config.toml
n_layer = 14
d_model = 256
n_experts = 8
experts_per_token = 1
d_expert = 336
d_shared_expert = 0
activation = "bilinear"
moe_layers = [0, 1, 2, 3, 4, 5, 6, 7, 8, 9, 10, 11, 12, 13]
router_score = "softmax"
normalize_top_k = false
routed_scale = 1.0
balance_loss = 0.000218
balance_bias = true
init_std_router = 0.0379
lr_router = 0.000811
n_head = 4
n_kv_head = 2
head_dim = 64
vocab_size = 32000
norm = "rmsnorm"
norm_place = "pre"
norm_eps = 1e-05
positions = "rope"
rope_base = 10000.0
rope_fraction = 1.0
qk_norm = false
attn_scale = 0.125
tie_embeddings = false
parallel_block = false
init = "normal"
init_std_qkv = 0.0392
init_std_o = 0.00742
init_std_up = 0.0392
init_std_down = 0.00447
optimizer = "adamw"
lr = 0.00167
beta1 = 0.9
beta2 = 0.98
weight_decay = 0.13
lr_head = 0.0155
grad_clip = 1.0
warmup_steps = 451
schedule = "wsd"
decay_fraction = 0.796
decay_shape = "pow"
final_lr_fraction = 0.1
batch_tokens = 131072
seq_len = 1024
doc_mask = false
train_tokens = 711500000
steps = 5429
dataset = "wikipedia_en"
Below are experts of layer 3 (counted from 0) of a mixture-of-experts language model. Rows are named router (the router's row for the expert), gate (a neuron's input weights, with its number), up (a neuron's input weights, with its number) and show model dimensions 0-63. Each number is 128 + 24 x the weight over its row's rms, rounded and kept within 0 to 255.
Before each expert's rows: "mostly gets" lists some tokens that are sent to it at least half of the time. This comes from a sample of Wikipedia text that the model never trained on.

# expert 2
mostly gets: " DF", " MC", " ARG", " BRA", " Toyota", "_"
router [106 136 182 124 136 111  95 125 173 117 136  95 130 169  93  97 146 114 121  93 164 155 147 132 149 164 123 131 174 136 125 134 167  90 140 162 112 123 108 123 140 127 148 131 116 126 123 104 118  91 106 123 152 103 122  98 153 120 149 125 113 113 114 118]
gate0 [158  87  67 156 107 135 165 113 119 104 188 100 134 149 136 115  58 127 105 119 102 121 136 115 105 123 145 146 134 159 123 152 122 107  94 171 106 105 118 142 129 187 129 111 102 121 150 149 136 116 172 123 128 148 162 147 134 137 134  96 130 133 162 116]
up0 [133 124 106 111 124 154  91 118 129 131 138 121 156 144 151 117 100 172 159 106 150 101 132 174 135  87 115 123 139  87 146 135 141 120 126 159 123 102 176 114 150  98 148 164  84 124 133 103  96 109 132 162 128 147 125 129 128 126 112 195 138 154 129 179]
gate1 [150 106 135 118 143 155 138 136 158 141 137 125 107 149 136 131 140 132  95 134 134 150 124 161 113 104 121 138 123 107  98 161 125 134 121 100 172 135 104 111 119 120 133 127 156 137 132 135 111 160 137 125 140 140  61 128 183 117 123 132 118 128  97  97]
up1 [183 145  95 109 152  98 126  99 107 121 181 102  97 173 106 145 117 122 129 132  94  82 112 162 136 161 120 166 130 132 100 151 130 147 149 175 127 113 154 150 126 127 155 154 116 114 124  94  88  97 141 123 108 137 128 129 126  82 119 134 128 139 143 118]
gate2 [111 112 150 169 111 120 120 111 180 131  93 124 117 106 169 140 151 143 108 116 145 145 107 101  89 148 146 105  98 102 137 103 102 147  91 166  99 134 160 104 129 107 127 128 100 107 137 152 108 105 123 125 106 137 145 149 136 116 130 117 103 115 130 124]
up2 [100 185 138 144 143 130 161 117 115 101 133 152 127  96 134 119 161 118 109 165 112 101 140 165 130 155 111 144 137  85 157 157 123 144 141 121 132 128 112 125 102 134 148 151 152 172 105 112 112 118 169 148  96 137  78  93 157 138 107 148  97 172  87 114]
gate3 [103 132 147 130  91 120  83 135 135 133 109 165 120 121 155 156 140 141 155 124 133 183 118 137 160 138 117 111 120  85 180 104 148 140 118 127 101  96 107 109 114 133 119 142 119 144  98 134 124 108 159 131  98 118 125 163 151 156 163 147 138 143 115 129]
up3 [193 151 150 123 109 125 123 107 120 130 167 120 144 144 147 157 173  98 116 122  74  80 107 142 115 120 109 165 125 141 156 137 120 166 149 108 120  87 152  99 106 123 115 133 188 130 131 147 111 136 121 145 140 132 115  86  96 113 144 109 154 151  98 130]
gate4 [178  72 107 148 121 145 116 151  82 129  82 130  90 119 150 135 120 154 117 124  89 174 160 127 170 135 178  94 128 147 122 126 126 135 127 153 118 171 173 141 117 105 114 117 133 127 174 124  99 132 151 115 111 150 146 112 111  91 158 115 159 117 139 126]
up4 [115 183 143 170 156 138 144 137 112 144  82 174 122 119 138 178 131 141 129  97 137 131 188 135 108 113 124 171 140 119 147 158  72  87 142 124 117 115 135 115  65  99 106 123 149 139 145 135 149 159 147 138 151 163  93 156 118 128 145 122 116 174 159 140]
gate5 [150 108 132 116 114 146 119 136 128 112 142  92 125 109 158 102 120 135 122 151 100 194 132 107 158 128 145 140 152 147 105  92 135 162 127 142 150  87 129 108  90 105 116  90 115 149  86 126 139 106 153 148 116 137 138 117 133 117 141 148  75 130  74  94]
up5 [165 131  98 157 122 105 149 156 107 108 168 137 129 107 117 142 151 167 141 158 147 139 134 134  95  86 109  99 110 118 108 154 147 102 116 138 161 182 127  79  88 192 141 101 100 128  95 127 101 106  95  93 147 157 120  85 143 115  99 157 143 145  96  94]
gate6 [ 84 150 155 126 121 161 123 153 126 166 107 137 129 116 109 136 107  89  99  94  75 141 126 150 143  94 179 143 138 119 151 101 132 123 127 100 117 131 118 118  88  71 152 174 121 126 134 133 124  85 125  93 142 115 128 110  97 127  93  98 129 154 152 185]
up6 [138 147 141 134 150 141 162 129  69 149 103 128 127 160 120 107 122  84 169 111 131 150 149  94 155 152 129 167 104 156 104 142 149 109  95 152  98 149 203 127 154 105 137 173 133 111  90 125 138 123 121 123  90 144 124 130 112 120 136 109 129 140  85 159]
gate7 [122 110 108  94 162  92 143 113 158 125 124 158 122 117 131 122 142 117 134 142 107 122 128 135 155 144 138 111 119 107 100 149  95 126 115 115 131 162 123 161 103 114  95 103 146 131 136 143 101 156  91 142  96 116  68 130 133  98 131 131 113 141 131 124]
up7 [ 78 106 176  96 113  59 112 138 119 100  55 143  88 124  86 109 119 127 144 114 117 173 115 143 160 151 204 123 116  90 114 165 102 108 101 113 146 156 122 140 105 140 123 114 119 169 137 134 137 126 114 120  94 133 161 146 147 130 124 125 109 171 148 111]
gate8 [124 104  90 120 153 127 147 137  82 159 141 138 164 124  90  95 157 152 164  78 116 170 128 136 116 149 106 148  87 120 124 145 134 111 157 131 123 183 113 168 112 118  91 132  74 139 122 109 123 142 132 131 119 156 133 135 103 144 132 105 130 116  89 171]
up8 [155 160 178 146 121 155 180 149  80 137 159 130 125 109 112 127 122 137 122 156 134 135 105 159 144 133 130 162 120 139 157 101  97 121  91 127 168 123 150 124 107 121 114  99 153 202 111 151 111 121 127 101 125 134 142 134  88 115  96 124 136 146  86 140]
gate9 [131 186 141 142 137  93 167 121 146 142  83 121 117 106 151 136  95 147 106  74 175 146 128 159 170 164 107 175 168 122 122  91 112 117 132 164 151 136 130 102 101 141 114 147 135 123  82 120 129 106 152 160  86  95 156  96  88 144 160 140 108 127 125 158]
up9 [125 135  89 107 134 136 126 126 129  98 134  86 112 150 162 133 173 112 120 143 111 164 139 161 109 141 143 148 112  94 145 141 124 105  94 153 143 107 128 102 142 135 138 121  92 101 143 129 126 152  95 140  59 158 119 104 114 148 115 127 115 147 115 135]
gate10 [160 103  58 114 136  82 163 166 123 116 159 132 163 115 127 113 139 115 149 137 124 111 156 142 105 136 110 170 143  79 111 116 133 147  97 128 156 125 148 103 144  98 101 141  48 132 130 117 155 136 117 140 129 120 131 140 151 126 114 131 122  94 139 149]
up10 [ 84 126 106 107 122  97 146 141 156 138 171 117  98  95 147 154  89 133 156 132  76 159 104 127 143 153 145 120 109 114 135 145 121 107 121 126 144  95 109 113 151 151 126 122 143  97  81 128 129 108 125 126  87  99 137 102 157 120  98 153 108 118 117 140]
gate11 [131 132 106 115 122 143 113 114 143 107 118 143 169  98 117  64 125 148 120 112 124 116 136 127 109 140 129 146  97 141 144 127 139 153 109  98 162 124 124 101 104 151 156 128 165 149 132 118 121 125 143 151 104 111  67 128 107 138 106 138  85 149 150  82]
up11 [141 124 101 151 169 108 103 101 158 108 139 114 124 144 140 141 110 123  62 139  84 142  81  95  93 151 113 154 117 124 105 115 118 160  73 122 123 136 135 153 129 141 176 169 146 142 177 124 126 132  97 119 106 110 166 118 122 111 118 138 101 131 126 100]
gate12 [109 122  99  95 136 128 139 139  95  96  99 105 124 139 123 116 110 136 117 134 130 159 104 117 136 138 142 120 122 163 186 139 106 109 119  97 120 105 163 153 120  95  88 107  94 115 144 112 117 114 133 161 107 138 139 116  97 134 172 152 129 154 152 133]
up12 [102 134 128 120 115  98 139 165 106 127 189  99  98 147 122 150 150 102  76  95 120 130 162 124 121  96 146 122 169 133 140 128 162  99 132 117 107 134 129 140 124  93 135 112 116 103 143 116 104 120 152 123 137 129 138 105 132 120 124 137 153 143 133 113]
gate13 [121 156 139 112 120  89 104 151 159 175 107 166 177 125 154 162 146 126 170 126 141 143 131 109  81 100 163  95 172 147  79  64 108 138 132 147 124 157 159 199  95 126  82 153 113 117 121 120 134 127 127 143 128 122 160 158 120 135 179 143 161 112 135 119]
up13 [121 142 127 124 101 108 138 178 145 100 147 124 156 115 159 103 101 110 104 122 105 163  85 121 150 126  92 144  97 155 121 107 147 130  83 119 140 128 158 130 135 152 118 105 109 140 155 128 137 156 153  96  94 100 126 129 105 134 102 109 113  89 116 143]
gate14 [140 147 120 108 120 165 120 112 127 100 127 124 130 110 159 132 123 110 122 112 123 163 167  89 105 140 148 139  91 130 102  90 107 123 140 150 139 131 116  90 161 109 114 109  74 133 123 108 102 149 131 122 121 150 116 107 163 148 166 116 110 121  54 120]
up14 [104 163 112 121 148 134 126  77 175 112 162 153 111 169 145 186 132 148 162 113 102  73 147 144 121 131 130  80  84 117 120 152 143 116 104 131  91 123 113 167 135 148 142 132 153 171 115 128 137 153 173 136 119 124 138 144 138 162 122 154  87 136  91  99]
gate15 [121 137 140 105 115 103 129 139 104 135 141 110 144 102  98 138 109 112 145 100  93 123 108 110  96 138 157 104 144  94 170 123 170 122 136 132 136 147 108 115 108 113 105  92 100 136 163 117 116 127 142 134 152  90 134 104 125 121 118  72 164 168 139 112]
up15 [ 95 154 115 131 137 102 119  95 172 120 143 156 129  95 136 142 110 131  99 152 117  92 116 131 111 113 112 121 106 129 129 168 133 121 115 135 117 154  93 165 117 171 129 143 104 111 133 137 169 159 142 120  84 103 145 108 120 109  66 140 147 127 149 100]
gate16 [104 174 140 128 148 128  94 125 118  96 118 146 119 116 129 168 114 124  77 121 147 141 145 137  91  93 111 102 135 123 147 130 140 160  89 118 149  84 129 132 127 130 109 112 159 132 102 131 128 105 177  91 127  97 109 148 136 131 187 137 144 167 137 150]
up16 [ 94 144 113 153 114 129 110 160 140 112 115 111 134 112 150 146 114 108  79 120 158 138 126 152 106 124 174  71 122  76 159 124 166  98 102  96 125 106 129 148 102 107 118 137 181 140 108 103 146 132 103 114 173  94 130 135 122 115 117 185 146 117 101 110]
gate17 [ 92 130 133 130  87 117 143 127 131 176 127 138  93 139  77 150 103 124 141 125 188 117 139  89 133 164 104 144 143 176 152 123 142  90 138 140  97 168 157 138 147  52 129 168  95 137  70 125 133 119 127 143  85 127 146 137 108 124 134 129 132  97  98 151]
up17 [114 123 158  55  91 130 141 160 130 167 140  70 123 123 123 143 112 154 114 121 132 140 134 106  89 100 103 150 124 152 164 160 136 132 148 100 163 125 149 105 102 154  98 104 130 132 163 140 164 147  94 126 114 137 173 157  59 106 129 148  90 124 140 133]
gate18 [ 89 157 164 122 130 127 128 123 114 108 120 151 102 126 156 117 115 121 159 129 160 129 122  93 137 117  69 166 186 123 119 118 139 134 172 141 150 132  96 137 121 141 127 138 160  92 104 128 125 132 128 125 111 144 130 122 112 130  92 157 117 173 144 147]
up18 [120 129 122 119 116 108 113 139 107 158 199 113 113 104 172 122 152 114 131  96 122 153 151 147 112 164  83 144 149 148 121 131 120 120  89 126 139 170 113 131 142 144 109 123 141 137  96 143 138 116 145 121 166 114 178 104 139  99 122 120 132 172 190 143]
gate19 [ 82 102 103 171 119  92 165 119 105  93 148 147 102 125 146 112 124 136 152 170 161 127  97 153 148  89 140 109 121 103 149 121 114  87 125 103 162  85  95 117 154 104 196 171 106  93 144 131 125 153 134 133 122 119 129 130 144 111 124 110  87 164  89 134]
up19 [120 164 112 114 145  82  86 138 203 129 154 121 121 130 143 141 127 119 143 139 139 166  86 130 122 121  79 116 111  75 123 191 148 144 102 109 119 145 139 127 113 121 117 158 126 118 152 125 120 115  78 142 168 139 146 107 127 102 133 120 140 116 122  76]
gate20 [120  72 110 146 137 135 173 134 161 168  98 157 107  89 132 125 133 101 130 135 155 118 150 141 171 129 137 154 120 152  96 111 130 100  91 139 142 165 130 143 159 166 157 137 164  76  75 141 103 127 100  98 157 105 161 125 135 140 126 100 118 138 130 146]
up20 [154 121 114  83 125 150 133 134 152 155 145  66 131 127 122 156 142  81 152 131 123 110 142 130 105 127 108 100 132 128  92  89 115 163 123 106 148 112 151  98  89 142 110 151 115 104  91 139 113 113 108 112 124 127 115  90 141 130 152 110 190 134 101 113]
gate21 [168 112 112  90  98 142 147 185 102 124 143  89 139 167  93 100 130 127 102 107 140 140 109 153  99 163 130 123 131 147 168  67 118 129 134 138 109 107 133 188 116 112 110 159  85 158 121 139 120 131 146  90 131 125 113 130 142 100 164 102 137 123  95 133]
up21 [129 152 116 153 199 115 158 163  98 125 171 138 150 140 149 144 101 121 151 111 119  66 106 124 157 114 110 150 127 155 122 131 134 115 136 110  94 116 114 101 133 129 141 132 110 109 119 122 203 142  93 147 187 143 112 132 130 133 118  89 121 147  82 104]
gate22 [ 92  97 144 115 106 111 131 104 144 132 134  80 160  99 150 126 143 125 110 121 111  65 158 119 142 119 158 122 155 105 129  98 141 114 149 140 152  91 139 117 130 109 137 147 101 112  88 107 168 118 158 133 162 109 111 149 141 107 136 150 123 110 152 126]
up22 [132 151 113 126 112 108 155  94 151 100 124  88 102 163 118 172  97 130 130 119 128 136 123 142 156 147 113 117 120 143 171  71 108 139 145 156 109  99 130 119 163 119 108 150 157 124  85 136 132 147 138 148 104 119  96 116 146 118 158  88 115 148 106 166]
gate23 [132  88 146 111 115 148 136 184 112 126 141 130  93 101 120 106 175 140 108 156 136 124 118 159 120 148 167 140  95 122 154  94 161 105 174 173 151 133 119 146 143 130 129 136  95 135 165 121 159 159  94 167 152 107 154  99 111 134 103 159  67 136 121 134]
up23 [142 101 151 134 102 158 135 149 107 143  96 122 132 126 101 112 169  64 107 159 106 108 155 114 145 169 123 108 152 128 155 116 115 140 169 115 126  92  94 107 135 138 135 146 115  93 129  87 137 116 129 147 123 124  98 131 119 153  93 145 120 118 123 114]
gate24 [ 92 129 116 125 114  97 157 135 132 151 117 133 105 130  92 146 129 115 121 115 118 163 145 146 101 116 141 137 139 123 110 121 150 101 151 131 101 131  88 155 127 103  69 119 142 132 133 122  97 155 158 109  98 149 101 156 165 103  79 159  91 141 113 155]
up24 [137 122 116 153 147 143 150 133  93 130 106  89  83 102 140 110 130 117  98 131 119 103 137 127 140 127 155 141  95 107 141 134 126 131 173 107 166 127 142  85 105 185 106 101  90 125  76 136  83 134 114 126 108 107 138 136 105 134 114 100 150 134 124 113]
gate25 [100  91 119 178 112 129 135 141  89 135 123 132 102  93 125 117 159 151 135  80 133 157 133 132 139 102 117 127 103 140 164 115 151 127 153 116 156  93 154 112 122 110 105 147 168 154 132 119 122 151 148 121 151 160 100 147 144 131 111  92 152 127  84 107]
up25 [136 114 138 131 181 131 132 128 113 114 138 125 122 125 112 151 174 123 171 109 169 131 100 113 116 159 158 122 113 150  62 163 101 104 123 107  92  95 112 129 156 160 166 165 102 147 148 131 102  90 100 126 140 149 139 134 106 111 138 132 106  73 153 186]
gate26 [112 142 106 134 150 142 123  82 110 157 101 149 146 130 156 150 167 118 123 124  87 104 137 126 144 128 153  65 134 138 118 141  95 132 116 124 113 135 132 119 146 105 116 135 108  99 156 128 119 124 137  97 163 115 104 139 137 162 135 192 151  88  99 163]
up26 [123 169 110 132 118  94 138 122 144 112 138 152 112  98  70 164 153 117 120 111 138 147 117 100 106 121 115 136 147  97 150 112 115 126 112 134 116 117 130 125 124 145 116 133  87 147 169 134 122  82 141 139 121 141 132 132 102 125 171 112 134 114 100 114]
gate27 [172 146 101 119 157 145  91 120 105 108 133 145 148 141 135 150 119 105 106 124 125 118 111 107 100 112 127  98  98 136 116 133 131 144 105 131 138 124 112  95 120  96  87 164 176 150 150  98 124 119  72 122 140 153 117 163 147  76 114 129 153  89 171  72]
up27 [144 166  89 145 118 119 125 143  97 144 123 163 135 134 159 117 101 137 157 146 124 159 155  99  96 147 122 137 113 137 128 109 129 144  88 104 114 121 147 109 146 118 158 147 142 164 135 121 111 158 133 134 137 162 184 166 125 106 123 105 114 115 174 141]
gate28 [112 121 131 121 113 125 133 153 107 119 171 103 127 135 166 155 142 114  90 166 147 155 153 140 194 120 146 139 136 167  56 132 129 100 129 189 121 131 144 106 147 118 171 134 113 136 146 109 128 138 130 160 117 123  99 137 163 155 152 124  94 110 149 105]
up28 [121 134 146  83 148 123 141 121  94 136 166 109 149 173 151 123 122 143 188 138 130 125 107 107 150 157 119  92 153 179 130 138 111  82 151 153  85  79 155 120 137  76 133  95 154 142 134 120 158 140 145 147 130 162 174 129 144 144 126 100 120 105 120 151]
gate29 [132 145 132 104 131 106 154 142 108 170 112 123 136 154 108 120 113 119 140 136 145 177 162  96 121 140 115 103 122  96 172 121  98 132 161 168 170 140 121  92 117 143 109 120 132  81 116 129 185 168  90 110 161 112 115 135 117 127 131 113 105 121 103 113]
up29 [116 132  95 157 126 177 125 138 147 154 129 123 162 144 130 135 155 134 118 144  96 105 127 132 137  98 163 130 155 160 120 141 123 152 145 110 134 112 130 150 146 119 132 134 105 147 175 119 102 162 139 142 109 154 118 109 108  76 105 144 169 122  66 138]
gate30 [143 130 124 123 165 164 117  85 170 116  77 106 135 112 151 152 133 139 119 118 122  80 118 141 128 168 121 169 125 132 150 123  98 141 135 127 143 104  79 114 134 153 124 155 111 158 130 119  87 126 153 143 122 130 115 147 128 161 109 140 118 101 114 106]
up30 [123 112 134  78 125  89 117 119 120 152 145 135 180 128 114 143 145 130 101 125 108 130 124 160 165 112 116 146 143 138 112  90  94 111  97 152  77 124 105 146  89 137  98 158 124 166 132 143 155 146 115 137 156  88 173 124 124 143 128  98 106 150  72  91]
gate31 [ 85 134 169 156 158 112 145 181 147 162 120 145 104 107 157 110 128 139 133 108 129 148 153  90 128 129 131 107 165 121 113 155 129 124 144 149 134 142 113 134  94 101 129 109 143 113 148 110  99 142 156 126 119  88  80 122 193 107 152 125 166 121 124 178]
up31 [138 129 162 129 150  96 124  52 143 124 132 119 128 111 144 125 105 109 119 111 134 123 160 117 145 118 131  91 103 148  98 118 127  87 106 119 118  87 113  95  92  94 131 164  94 142 108 136 137 139  71 134 132 160 137 108 113 161 100 158 103 125 118 101]
gate32 [125 120 108 125  76 109 161 136 146 126 116 133  84 120 129 109 130 129 103 116 170 160 136 114  91 149 140 133 115 144 172 141 136 146 133 148 130 140 116 136 122 140 145  79  97 114 125 107 119 146 104 167 144 159 142 138 120 148 124 133 111 126 156 148]
up32 [ 62 104 117 118  85 154 150 133 151 119 105  99 147 146 118 153 106 130  99 102 164 144 124 161 128 117 113 100 157 145 142 144 149 166  91  90 150 107 126 151 120 110 134 154 170 115 135 146 101 103 105 121 102 146 125 155 113 148  97 125 137 146 156 150]
gate33 [126 126 137 176 140 136  99 133 196 120 148 111 115 201 106 164 117 123  87 111 142 130 147 173 111 110 116 107 131 142 120 122 143 112 127 141 132 154 152 153 155 124  91 113  93 147 158 143 166 144  95  89 139 138 109  95 156 117 136 123 125 137 146 200]
up33 [105 147 138 110 120 112 104 132  78 124  97 135 126 174 116 138 124 110  96 128  99  77 165  91 126 126 138 148 140 135 138 134 101 119 112 108 134 131 133 162  92 153 157 133 136 152 103 145 132 129 128 155 146 154  94 144 147 121 156 105 120 109  96 144]
gate34 [105 155 126 113 141 133 116 134 175  87 110 125 106 147  76 110 112 125 133 149 119 103 166 142 116 119 112 126 104 161  96 134 131 134 137  94 119 108  95  87 124 150 102  90  88 106 124 155  84 116 145 112 140  89 140 146 130 111 156 129 156 135 123  82]
up34 [154 129 173 127 123 146 131 102  80 125 185 122 103 135  87 138 118  81 131  99 114 160 116 108 144 137 117 148 134  88 129 152 169 182 140 152 177 165 121 109  85 102 122 118 140  97 130 123 146 151 120  89 120 105 122 130  98 152 109 122 144 142 120 127]
gate35 [148 135 108 165 134 153 138 131 113 154 191 146 149  98 122 142 151 132 140 192 142  76 124 179 147 147 113 132 127 137 123 114  84 115 133 126 131  73 116 142 108 160  94  97 189 122 146 152 172 113 128 129  95 153 125 126 127 116 124 110 115 148 104 159]
up35 [125 153 108 148 180 107 154 157  65 148 152 125 155 105 119 165 124 120  83 159 164 107 128 114 155 111  75 165 116 120 138 128 119 117 141 139  93 108 158 134 113 120 156 119 128 177 122 134 115 145 133 135 136 107 111 132 149 125  92 136 113 118 136 156]
gate36 [134 159  83 129 123 128 150 154 107 122 139 129  65 154 106 146 122 116  95 126 164 114  81 118 178 103 155  93 115 148 126 144 122 124 126 134 111  97 111 166 130 185 133  91 122 114  98 120 113 155 121 136 106 171 102 134 142 107 152 108 101 138 165 127]
up36 [139 129  97 167 157 124 158 126 169 121 134 125 141 135 140 144 115 104 155 190 124 189 158 125 126 107 104 133 134  85 129 168 148 159  78 116 118 134 121 138 113 134 148 147 141 126 114 157 136 102 111 131  98 134 117 127 122  86 111 126 118 138 101 136]
gate37 [126 136 108 124 134  91 140 173 103 122 133 109 132 144 139 149 127 135 127 127 137 134 115 124 103 106 149 116 143 120 104 176 113 136 117 118 133 131 141 124 141 174 184  94 145 168 167 145 112 169 121 110 114 149 128 105 114 142 161 177 155 149 161 120]
up37 [109 113  95  82 152 158 150  90 123 123 140 144 115  98  95 127 182 169 139 155 155 143 138 120 110 123 109 122 154 134  91 151 137 139 130 130 124 107 132 124 150 186 139 155 128 150 149 108 152  89  87 127 151 102 151 132 133 112 174 154 129 102 122 127]
gate38 [137 126  94 130 158  97 160 110  94 130  70 164 129 123 107 137 151 117 150 113 142 100 109 166 168 143 136 140 142  99 166 175 161 119 135 145 112 112  86 138 106 161 120 192  81 131 114 136 166 139 104 172 130 109  93 145 153 137  94 119 114 154 164 170]
up38 [117 136 103 142  86 110 137 104 125 123 118 154 123 121  92 161 158 132 104 118 118 102 127 164 132 131 137 124 100 125 139 160 138 121 131  75 109  90  86 125 146 124  94 207 124 142 132 136 103 104  80 128 145 151 116 126 170 142 111 128 138 151 105 135]
gate39 [109 158 115 122 114 135 133 130  87 123 133 147 127 133 127 121 131  80 131 106 129 108 132 122  93 148 122 103 138 102 161 132 120 112 157 102 105 129 132 101 166 100 113 139 196 152 118 102 150 125 110 155 153 143 110 105 159 119 111  52 149 144 122 134]
up39 [108 147 116 103 135 160 115 133 146 110 134 114 133 137 140 125 128 139 145 127 114  67 138 112 112  96 109 122 141 142 135 118 142 141 129 126 158 134 140  74 135 146  73 129 149 135 182 143 137 112  91 136 178 160 171 141 151  90 155  75 104 137 127 175]
gate40 [127 168 130 136 151  96 129 131 118 109  85  98 148 149 127 144 191 125 151 173 138 142 102 118 154 144 144 100 121 139  97  95 138 147 156 167 109 120 145 116 105 128 144 115 130 177 133 127 118 135 121 167 133 103 149  96 114 122 124 137 160 150 156  93]
up40 [140 102 119 106 115 137 100 151  98 130 131 150 116 154 138 126 110 130 181 144 128 142 137 106  92 117  95 173 143 111 125 118 154 139 122 139 151 169 113 108 135  89 154 140  81 163  98 109 157 107 162 108 112 116 158  96 145 138  99 152  90 123 135  85]
gate41 [108  97 104 105 154 120 127 117  93 135 140 115 138 135 113  95 145 123 111 115  95 167 118 107  96 170 115 138  97 155 105 112  88 103 146 132 136 111 128 181 103 125 127 127  89 137 151 125 121 140 138 132  80 145 102 123 119  81 157 144 109 160  96 109]
up41 [110 132 150 121 145  86 120 116  69 107 143 148 139 118 114 117 145  96 127 117 191 127 152 138 143 143 151 118 123 145 129  79 136 138 172 133 169 113 145 134 100 114 145 126 131 114  98 154 159 128 135 124 167 102 104  95 141 126 151  73 108 121 154 143]
gate42 [123  98 147 127 119 105 119 143 109 164  64 126  96 118  91 104 104 120 145 155 142 179 121 189 131 100 123 100 142 110 108 107 153 140 120 122 103 113 122  85 174 175 165 115 159 104 147 118 142 116 116 126 131 136 144 145 132 137 103 118 125 123 173 149]
up42 [111  95 129  61 125 131  79 142 103 101 162 160 133  88 150 155 172 109 118 103 107 114 157 133 112 117 135 126 169  94 125 148 108 117 120 150 133  85 144 150 128 119 125 150 105 115  97 127 136  83 117 134 129 174 123 121 115 116 116 155  97 125 123 149]
gate43 [ 80 131 111 104 152 140 146 159 123  99 114  49 111  94 149 129 108 129 138 128 106  83 110 106 145 118 114 133 125 133 127 114 150 131 108 136 138 133 130 141  76  96 114 135 161 124 150 120 155 148  82 111 143 118  93 121 121 133 121  88 128 108 111 104]
up43 [102 136 180 119 134 120 108  99 134 108 115 111 177 125 148 160  83 116 117 144 145 133 137 141 106 115 149 149 109 148 126 107 140 152 137 111 131  92 140 139 145 139 120 126 186 143 145  95 132 119 142 128 108 104 171 116 150 123 152 126 154 141 142 127]
gate44 [124 159 107 145 130 109 124 147 100 161 133 130 127 103 128 152 133 156 145 137  91 118 173 123 137 125  73 184 139 117 149 160 127 138  92 129 117 181 146 122 122  91 110 131 120 158 135 131 122 126 121 131 121 132 140 131 145 102 133 123 106  91 131 172]
up44 [ 85 150 179 120 145 102 113 144 174  95 109 146 140 158 147 143 153  91 139 137 105  84 139 166 115 123 145 114 149 121 173 142 118 143 165 129 168 118 106 113 136  74 114 127 145 116 154 118 141  83  96  98 102 154 126 111 145 137 160 144 138 144 143 142]
gate45 [116 110 131 121 176 120 166  99 116  59 122 118 128 127 149 106 155 141 132 158 129 124 154 153 139 140 104 136 105  98  92  83 106 138 145 115 122 129 127 128  86 129 135 102  97 124 165 101 133 111 134 135 168 106 109 126 110 139 110 130 103 136 123 136]
up45 [ 88  95 131 118 120 106 127 172 119 141 151 115 110 149 134 146  94 146 113 111 142 133 151 129 139 104 145 155 112  98 170 104 103 146 117 146 128 158 142 107 125 143 177 110 173 176 110 119 114  96 122 114 126  95 138 127 153 156 120 145 118 155 155  86]
gate46 [116 111 124 152 134 105 168 161 167 133 162  91 132 147  97 172 142 137 153  88 145 169 107 122 113 156 125 111 127 175 110 119 136 106 173 109  87 129  97 133 176  98 100 124 111 153 120 150 113 131 118 116 119 151 116 138 176 136 126  80  89 130 140 154]
up46 [167  95 106 162 133 160  87 161 100 152 134 150 143 101 153 156 145  76 139 117 120 128  92  88 129 151 139 109 103 171 108 125 113 139 140 102 152 108 127 114 120 132 115 108 147 107 176 116 134 172 154 152  86 114 147 132 104 112 130 112 128 104 161 134]
gate47 [175 119 165 195 131  94 159 146 129  89  98 109  91 135  99 118 125 131 118  88 145 149 120 148  95 115 158 121 146 122 173 112 132 175 127 157 152 121 158 137  91 174 156 115 146 102 143 100 140 124 114 133 135 127 124 136 111 139 182 139 166 153 130 119]
up47 [132 153 121 170 158 144  99 147 128 120 105 125 136 123 103 140 112 155 107 117 158 121 126 187 106 131 117  88 161  88 137 102 127 134 104 136 147 150 124 146 111 136 161 147  92 139 122 116 109 107 166  93 134 141 156 106 166 109 140  88 113 158 116 143]
gate48 [132 151 140 124 140 142 142  92 181 100 159 162 165  83 126 122  96 126 140 105 108 122 161 155 117 136 124 115 121 115  63 131 143 103 109 153 154 160 109 119 138 122 151 179 129 137 130 174 130 156 112 142 126 179  99 103 142 145 139 147 155 111 146 164]
up48 [143 148  94 132 118 119 131 106 165 137 178 161 160 149  95 139  84 147 145 123 162 120 165 167 142 127 113 145 152 123  57 158 131 108 124 131 128 115 106 138 120 133  80 166 107 124 137 119 117 138 127 197 141 158 138  86 163 131 149 132  93 156 148 163]
gate49 [ 76  91 174 142 124 141 121 101 110 125 141 133 153 126 140 131 146 141 178 110  65 159 135 137 135 108 173 110 142 151 147 116 132 118 138 120 142 109 145 133 149 133 122 115 146 114 176 136 118 111 163  72 147 148 122 154 137  76 118  89 113 139  91 136]
up49 [ 82 115 118 106 113 156 127 154  92 125 139 137 119 172 152 113 118 180 106 123  79 155 165 100 160  96 143 154 125 141 166 117 131 155 129 120 105 128 128  85 112 114 170 155 139 149 168 121 110 149  94  94 167 156 109 162 142 105 109  85 134 133 111 104]
gate50 [131 123  93 133 101 121 134 155 131 186 159  95  90 141 113 149 135 116 139 128 112  94  94 119 125  96  96 129 164 130 106 143 156 164 137 139 162 166 135 122 126 136 136 122 127 131 123 117 155 124 141 121 115 113 131 136  95  87 176 146 141 109 159 121]
up50 [161  79 125 127 138 116 110 160 101 103 143 125 132 100 142 145 110 130 140 138 120 124  92 112 144  79  94 107 154 111 119  99 130  95 131 103 125 152 133 111 123 103 101 103 106 123 131 101 141 122 165 111 146 111 131 146 118 148 140 124 167 147 155 155]
gate51 [157  83 119 140 136 138  82 162 106 128 113 123 123 122 151 118 142 128 161 105 110 117 168 122 111 160 100 118 111 125 143  96 131 122 141 113 128 154 126  99 128 159 152 136 101 118 110 100 169 122 144 135 138 129 141 127 131 123 168  68 116 145 101  86]
up51 [143 146 152 170 166 133 126 152 148  56 122 171 141 117 149 142 132 132 161 143 114 122 153 116 122 111 130 113 122 125 102 146 132 130 126  82 156 142 154 119 110 166 141  96  96 119 163 113  97 154 152 124  83 166  89 167 141 164  99 164  70  52  81 108]